config.yaml
balance_loss: 0.00878
balance_bias: false
router_noise: 0.1
lr_router: 0.00133
head_dim: 64
norm: "layernorm"
qk_norm: false
attn_scale: 0.125
init_std_qkv: 0.0179
learning_rate: 0.00389
beta1: 0.95
decay_shape: "linear"
final_lr_fraction: 0.0
max_seq_len: 256
dataset: "wikipedia_en"
Below are experts of layer 5 (counted from 0) of a mixture-of-experts language model. Rows are named router (the router's row for the expert), up (a neuron's input weights, with its number) and show model dimensions 0-255. Each number is 500 + 40 x the weight over its row's rms, rounded and kept within 0 to 999. Numbers have three digits each.
Before each expert's rows: a language model's description of what the expert responds to. This comes from a sample of Wikipedia text that the model never trained on.

# expert 13
It responds to: First pieces of words split into fragments, often one or two letters after the or a (c, p, st, un), as in g|rapes, Mar|xist.
router:493464543519418444478497465582491436493493546519540522444464544543526478463501536482519456454477471482492455495546544508414432467478531498576522553506457572462420435486487465493502529461454518534545500496531570469448430501528523546513458495501486517461525482527460498527548481447472544441453428537521492452497503551487502537561479561513460460494575549551518529509547487440451519486531477511496502414499575482434471537482498573455472587549565453499532462549533546435592560494535440465493511454498427541520517529535528503464538577602412472479518446525495495511502483441475469495531531513542475552525582473464430438475473485491558521498447499497526492543480526515553503501442525481480534457511460471518446491537498458473498551512424481562510486469464521543586419508499516
up0:474484516437488481505493506423483523557502493449570519484452505430558507484491471542502448467481483537489551473459491550490498464437486560521504499553516439484466504437458527475510493512497441487432463438505470506537489457460529485487477508487555508565460472483551494477500542449585464556511552520477432473493474507520545461439465518517500508454479451501544504503450497501482471492497429486529415422536570478486517565546501472474525527485503412480461464453517541523465420516539505574555546539502441545497520567459565430461476535556512491568478480533530441532496532508521518568486595574528530521443488546494487487516406486520515522497385478441454499547524459544533543426526521492472517564446555528500502568497494476494518573517434539473544460473451614484578509571519444
up1:452493486496547470504402519513490455504591481513440507554477520528520562497475475564425495551452442494472517503488500486478500583488522492445461483538480495507507531531533460472523515572571508493454484471506430494516488506464482504523493516516450509472480470527496448485550529476505438465510497527461511536495551496451507475475515484558498520556507401495533452477490530510421470483579487469502484448542477500471552528518471543411502454559433519473486403524443491579402491550545563488495432543505457528537575442503520491544560582532531555476525554463548520437533528573423510531456488454537544482522449554478565512491534548526498467470486560504504548547457481461476499516464531509503532572456507538546468475565371526388544521518482534487460507470487543439450515505444440

# expert 3
It responds to: Function words the, a, an, and, his, their, mostly after prepositions, plus row-opening pipes at the start of table lines.
router:425488501479522494500558592443533541533519556524487470567485525566448511462513521549483527471467515473499462527518521490490446571555474501500455493430491523502446432541488532487529484495511441498484430435502487496462502569552594431469498557504445454467561461485499484497554515467502527481485534464485518515515466488544546477455431454556463517470550542543479499425528555472557502521543474501516521495527548443442425456484471513483468485525450500507573502473551515426580445578472460407459418520448567525540559445584441547408516476477558457460501505532508492592477452490585497526553502394491449547530515486453511495500462529471464519603499512509512516502473464521424510526520542567549515505569538511534468459492449539488514514525491498518519533470520537514475484491516537
up0:527534553517493440531495531569504464489516599445419498463451555520520463495475547479453464530500528475509476466587526534513508540521541471453521537512546416500494477486457528512440476452498471535496541523490480538412532508483477519557443482534492557468455450506533563460557443521533581504507533517479487461472499510519478466454392526493464559392505502507559477538496486501503454436502447445507409506457522487576440470509496519500495480517492555493463541441513500503597519563541454475542441510479547548522511532405474494474514536480529510654484488456534462526475445519468507567473544472476461474491555458460531544502500495440517503432497513512471531483544507427484557459498456552438483472487526469391505532478504445552536514441485432521448498497553538542534511469520521
up1:523503547502475562572500454521537507504476508481480480572372579506492485494583507532480488489514455527470486413477440499453501489458547568503492466509509517503505496469542436483499519573486528510485466504513432483523459499551512480542474478447488452512514531481529537461502524500485504484505431428512441468492476483476487473513480415463486534466450563516557517522580507544448484424480525523474551438525516590496494485445548554530531509529529517516545497507509489510513467504477462466589502469554464540503544511507448557560552515416534509535451519466476582531496565430528534453413545449482463658472505470488472457505485491516487490478520474487507549516564537438462566475544427500492558602467459527495542489522462610528513480525469491488523447532506544571486532531424517

# expert 2
It responds to: Finite verbs and clause-linking words after a subject, such as was, is, that, which, who, there (in there is).
router:469510549556517420539533590465493468482506387460483557515429512446447497466489515533500477511498511471555547406540405496553486534517463488417424553473484523504479520509487571524486475536461458466606561541533477572554513522479492423534524560485448499504446528510515502512568458527525511462516554482562517495503542514432454560529453535471520514509498477417541531575551505433508459479509516489515508479464537545462498544540503488439520467451498471502504551524420497553504474490522523436502497425493479525465516565514510447560521488506535488541499516539460492526509492561496521475459489435512505540506427493603527528428500482498485491482564487470514451491528509528515524479519520554506512489590536470574450460476453471409484487485524480434394559479467572482463495536563480
up25:453495468488423543527471526512449516500464515519477481521505448484505474445457497480515400514522479544502559507501566555474477473548507441564475498565482483429552437521483582501434550589501527571526523509436514453514465488586458549518552448519483527508540468483493556491484510470536481460542478521427485427528515457587479478492494485492542426486498512516515460517460510514548490480502444553522515458460503496479608524482545549460512524534510594459519553505506575520568515508453524567536562506515442536586496480495508548484508480469457486491413481429498516510520460524473474433504529455519581494503495494444532552454536473483490498520534425479499543464461502555472529563502560503550482571498436497442452449523531514486445481523471502505473461504436420506522561580574397
up26:421461445481520474467471511587480549543482466527392498489506502498483523547509497485516517502500495475511473488494466418488449543507493461506500471464531488492458490521443545458503511484499576481557555497480512469507529554564496501543519527580477509517549431428522535460480494450533496536507472453461495524531436507496447477469487524544467468485511545552544472538475554512525487525513436534428534509439467513414458535490539425526563550484486525567541510478443531539414472482482523511413506457444517505484440542442477513432467489504494432542513431572523479447464534510433524483477555449433491493503454583492525502474486552473521547531527463504488474556453525531427513536404490502520546577551442480488542449498463463425487505496413516472468592534522578400460518444426493

# expert 0
It responds to: Closing fragments of proper names and foreign words, like -ius, -ley, -ner, -ton, often in infobox or taxonomy lists.
router:521538511443500491507431450458453468489456544476469522445491523526504504568499533484483524503507582472479508554465459530502530517578438507478527484483572521517519498487486536529480468545497492502463542441479573512453444455522495520475475576556499510468563452541475519582471556581504518389486567455551534503472448436479575470516460537485473513469450463510476488494578526425500535547489505610526477458509468497560563511527446456473476521440520514545503548484444504503411520476446480538541409515433472549547513536524494461561491502527553593489476472409518533458522515528531494554520486509509542481500482488538509517481490478459432503497486441598444470440525488520514536482486498482503479567523464419568585521473568565538442523456440539462453523431520514477492477520537468
up8:554529414440495526542466487439427545507559539463505481577488486457462599502544451528484507496436507480449511490608463512494429509446463503457462536473611551483494452479472534504533415522522434519448534459535497498492566490520532507535500453466504506446559465434477511447524506458552542517466521490490510389566407540492445521482530561564520532510485522521507498505478488511379507474477516533526499506466518509477496493481517505499522585422520497516527570451502474412478489474538450501520517439522552494513479472456500518539544519475552482498517417542469519580532535454471550543475531486487611512444538517509517500554532451540487528487442464511505470504496449530516510490458558494452439559515534444585521415495498546495437496457498539492497511487556493528547550491533481
up9:510525457509455468550472517555501553483480497565499448485492551504452548504482538513405463508489537495411582439420457540480496569544469529468480562511583527481513506510501513505551499423504521465472515499569557572501552531547476527504467430514467510585507519509548486440584466460540516561526448555463442502470479500497523494471449580510477523502567541516498462567550499567590461474518467519521495493539498492516540449531412558457517446425529503557441499446526466572559441551417526498582471492449483579506518507490527502487490493503487477532518482488517462432470497514467550509472462482495497470556439490535470450507525455515537476584501502586517491499508466490526534459500499479426463497479499442511531580601544495488501407476497538490507542502530461454537484531554538

# expert 9
It responds to: Final pieces of words, often with an attached comma or quote (animal, petroleum, Veblen, "Invisible"), plus nationality adjectives and million, ,000.
router:475502577448469492526465567443452444485493479485454516496500498542488545455571472513483500555485525432429553482472438465499523504637409495549472533485538505400488528449508478498489506493487515446551518533499489482490465540490466506476444491485514496530517437503519433550497477538474504504505529493561461497467526475504520475563535470467439556524544536513467501537545529512491556483575544468558442472557451499616465487514486453457526522501433504447522509457496525458508566521496544584556543488480480450521491502490524542478531517476511626488538525582563440562489546562530488457499530506522503517446483453470441516572518517466465439466538448513528477520543487541483496480556470445437397460556509515481580467511494441542437509471457503416474500421477566480517479497486529
up8:518505513502518528500524487492535553536477572502564502452493503442535573520485430446451470474526469524469557510503508552464439554521446489536476495453482461502493532512408524439493518506494443490544538534488537469554564598523513537511512499468478495514489564524517551495506453506516546522505465519438509509549491485526435498540522490542503406539495444502537490501484556505525522528498516477527353476569461522540508484409503531546469482538486452534555498528493510525515488509539489524496545522535482561532467520479526465443573458513533457596452522480513415470511526513474522518502472455530427437432483586555460451582473576461503494457546518553519519533467532410492444515479540521527492491507550490427524472577512594449515451517476474522441561485505546526447426619472488
up9:455486397486476480602530560481511510448546489504448460494550492485477528498566557490482505477496455474462556489487468461402527533532376466499463484507510568499485462443506523473450484470550532497486542527454542516406541538526499510480549435506469509531512560475515466493483483552485515501463497482505482466491590488407521431461524470506444484490496536479497491494445549526525491541526490451586516523513473577436510484485507540487472546580519521519482482554544541466531529497521487501488478499473383509525470500472483508497552474409454432547414507523523469484527433588455561515423495552522511398473584525540491534506513504518544474499471533483542493488564457451528442458541492519492437542456537516513491421530487456555425452448531574487468482471449514533492546552537492

# expert 8
It responds to: Pipes, list dashes, colons and section marks at line starts, plus initials and first names in lists: J., USA, John.
router:547637496468487477476474488527486517454534532460457464481458514505511547422526488504506527446451515501436489508500518499513492503516561396510487481466533538539491562525525575593558580557514532445482447510510582446523441506574497531435441505445483513511534486515450492486492454545481497514408511494519507535521554452467531498531488478436498498491499514518500472465500598484474586425493542534487493468547444613461594478514445500533561508465474435468485474547530518543477513446530501586478493443552448466498503504589380497496543506517561452484454470568514517472479501477486502468486440498432499464505579505526511497493444535497528553573531453509486439531470477488489460497454502438499476484483541501517517496461507449486506495488458537479579470448529552561519478538517440
up1:457517449491520531538517501499484591478521524512463474487498495517504441457511510541436574480460513444508492518512520550476511584556470491494468483468496500513498517520448573489510457426477532448456464492628489465556493468558460482396469460477531462439563565517549477567532514490534460493497506562547408452434510464457558467528440465420458532517393551497424491503483442541458480492532534416454496448507454441464535481447519479539528537551535477495521470507540513494469513406463548585534522514453491504510473427498486479464573535530443508489475445477504469554488495524568430523443512528506483538487521479482495534455572514504538531555517510478562490457572467512522532538486507557470524507426518422490578446467579480522549495496471481496449483446521528500474498490542526
up2:468421487447460467468521598513446529528476501505405495501516460545460488511481601504526522498459483496519524433549486503490493510420464573485445531477429533497490472515497578547541528455513485501478493426522535497460539458558474569523473461493554533527519436538517526466426454559514481555439504614530523507472456498508532470459455427498545540540488411482429472494515596423541484460402600549548521468536510559473568428485617538568484453481515530530517502496514534451564471492521523485483528496480443478433502522509483507517500538519495513474511502583488538518446477544552517495544416556471455455507522464511492506582519576522490506477495507476486499463480474513519464436487505512499530528540546551428512468499460513502517487517541548489542508493560497516559523483551532

# expert 1
It responds to: Pipe separators in result tables plus letter pieces inside foreign names (-jin, Sanjiv, Babcock), and semicolons, hyphens, closing parentheses.
router:574578495576512479518494505512519500445582447471443556474432427492493527569529439541503516494463473406534485434566495527527447475484486423458525472510453508398473475578500521466443486550433493492476518503471551534467529519537495494545527514489447523502462503505480506539513466481445527519415494478470463510498468497473453536524514510492461430524473492527433508579472553495493501521512508480447514509584507496534507514533547417490524547473400508483567528526460538444583433460508552529478520523472524511447561494564438565424569506506458557484534492532523544523454405492526462544495460486524503524475479473497497555529509469491489528447488527530531538569471475514479499427491462460495565424429529477435549509431469508574496525457486519553465518464542541581546462536478460
up1:483477431549473508503503542538587520466526427527535435453548576470468506579543443447433524575460512519515516475514513513503476547543461492549464481478604537530499496490441453449523526534460491528520522491484511549479467478544497494508534500520526460507478465516555486459560528504509501422497579526555528534407525549483539476532497432542472444509519475554495448491451460554441506545451561487414528424433515503509535536539551484538533484569412454552524492559498507505492443507379481454496491449544537498477492523484530530501449464502533527574488427512482518422504470523482493532429504541511453528511459453501419489523493459479499450493479495516479531487463555510575555548486557448474554496500462440460493538484474564554476549412554515459544486546512498474581532534537506
up2:521451457545506467475557527459486495457505512502511525420447596503501534476453508550441454526506511479457508487526583485518586515529455532533498515530492521435464501529506486383537436513499540501528508419530510526471571530551456496558509483526448495538503536580436554529452525423506548473450508484526408498507563422472486383499496518446450420495542536452538418468501507514487497518489439468512476474486503488379543518516460493570499548467410492468485516426505495531548513501496451462540501557494610512506518507541435510467511488473473542453494496535560443504494462511544408541509501521449502472428483495542535508441532477529438447544456521532558511451500493486438538490500466501530506411518493488498507479497535542503493531494471457542527559556500584530487488475478540

# expert 6
It responds to: Short syllable pieces inside words, often right after a capital letter, such as ok in Smokers, ig, ag, u, zz.
router:507484630496536496459506522541551503542530505469443534533497430446478466523536506487507456507444462492482474466474412485551478450468478463467513530464634498446442505411458484486553514546478529519454550510430457525500528415481482449501487440473522471480498484477492507425545449541546512507481477498536457592452549453495488547493491523558484509503532527507513529476514515443535527493502561493586564499564544469558488551533528527534485424501547474489462554447540474425513475497502491474513531513526511582518527472498514465479498505553546437517546478384486460489462557453565503485522477503534542393414547518479480497528493503537512440500536516470457495426512515495494513472557495455488525501499546506531514523502557532509573545521490501491399462570484506418424424543511454
up0:486484443543535512486554481506475502466527491472527522480486559494447476482475498517550503521500495458523496450520421544518495471510496450544446535542489499471467519503477452471529509482518490515452538490620477501504487531522510421478492489481516477472500474432483449564487531550499536589472557494522438514468482491508502482473530550466522484519542559486493480462529572475436462517515514472493484517549501544499429483485588604521541436521531471507481513565504533482565480540521508409563505490461526580508490476539511438472528516445401585471446470506530458469555568555502459514572546575479444516505517468582555573517525443527502497569521529481459468459487561545480414499546554425463538436462484448431443439508463481461621504440510421535458479508448500461503509547447509
up1:524426503470511541518420520508529473482593500458509510501454538493485548473559523470436482503453452494486361517520506509464451547521493485456479583485448464484488511534503489473524483478564468559423502460504474475474482481537568447509527480445467399455453590564473535458495465474467524478435471466415539479489503488515462533547532603473536497574519492538538484495502452506541551542499444495529508524572525494471416507536523587464507528529478513476553467492574561511485483466464482433484512563480512527558495433475507574476559524413527470464511559499484526491465525546532468477400502474568500507468576538511486503543488513436505557545578571442441468511483522459492489481493521545460538507461500452522493475506493482467497449474527503512455531431475618474499483480505502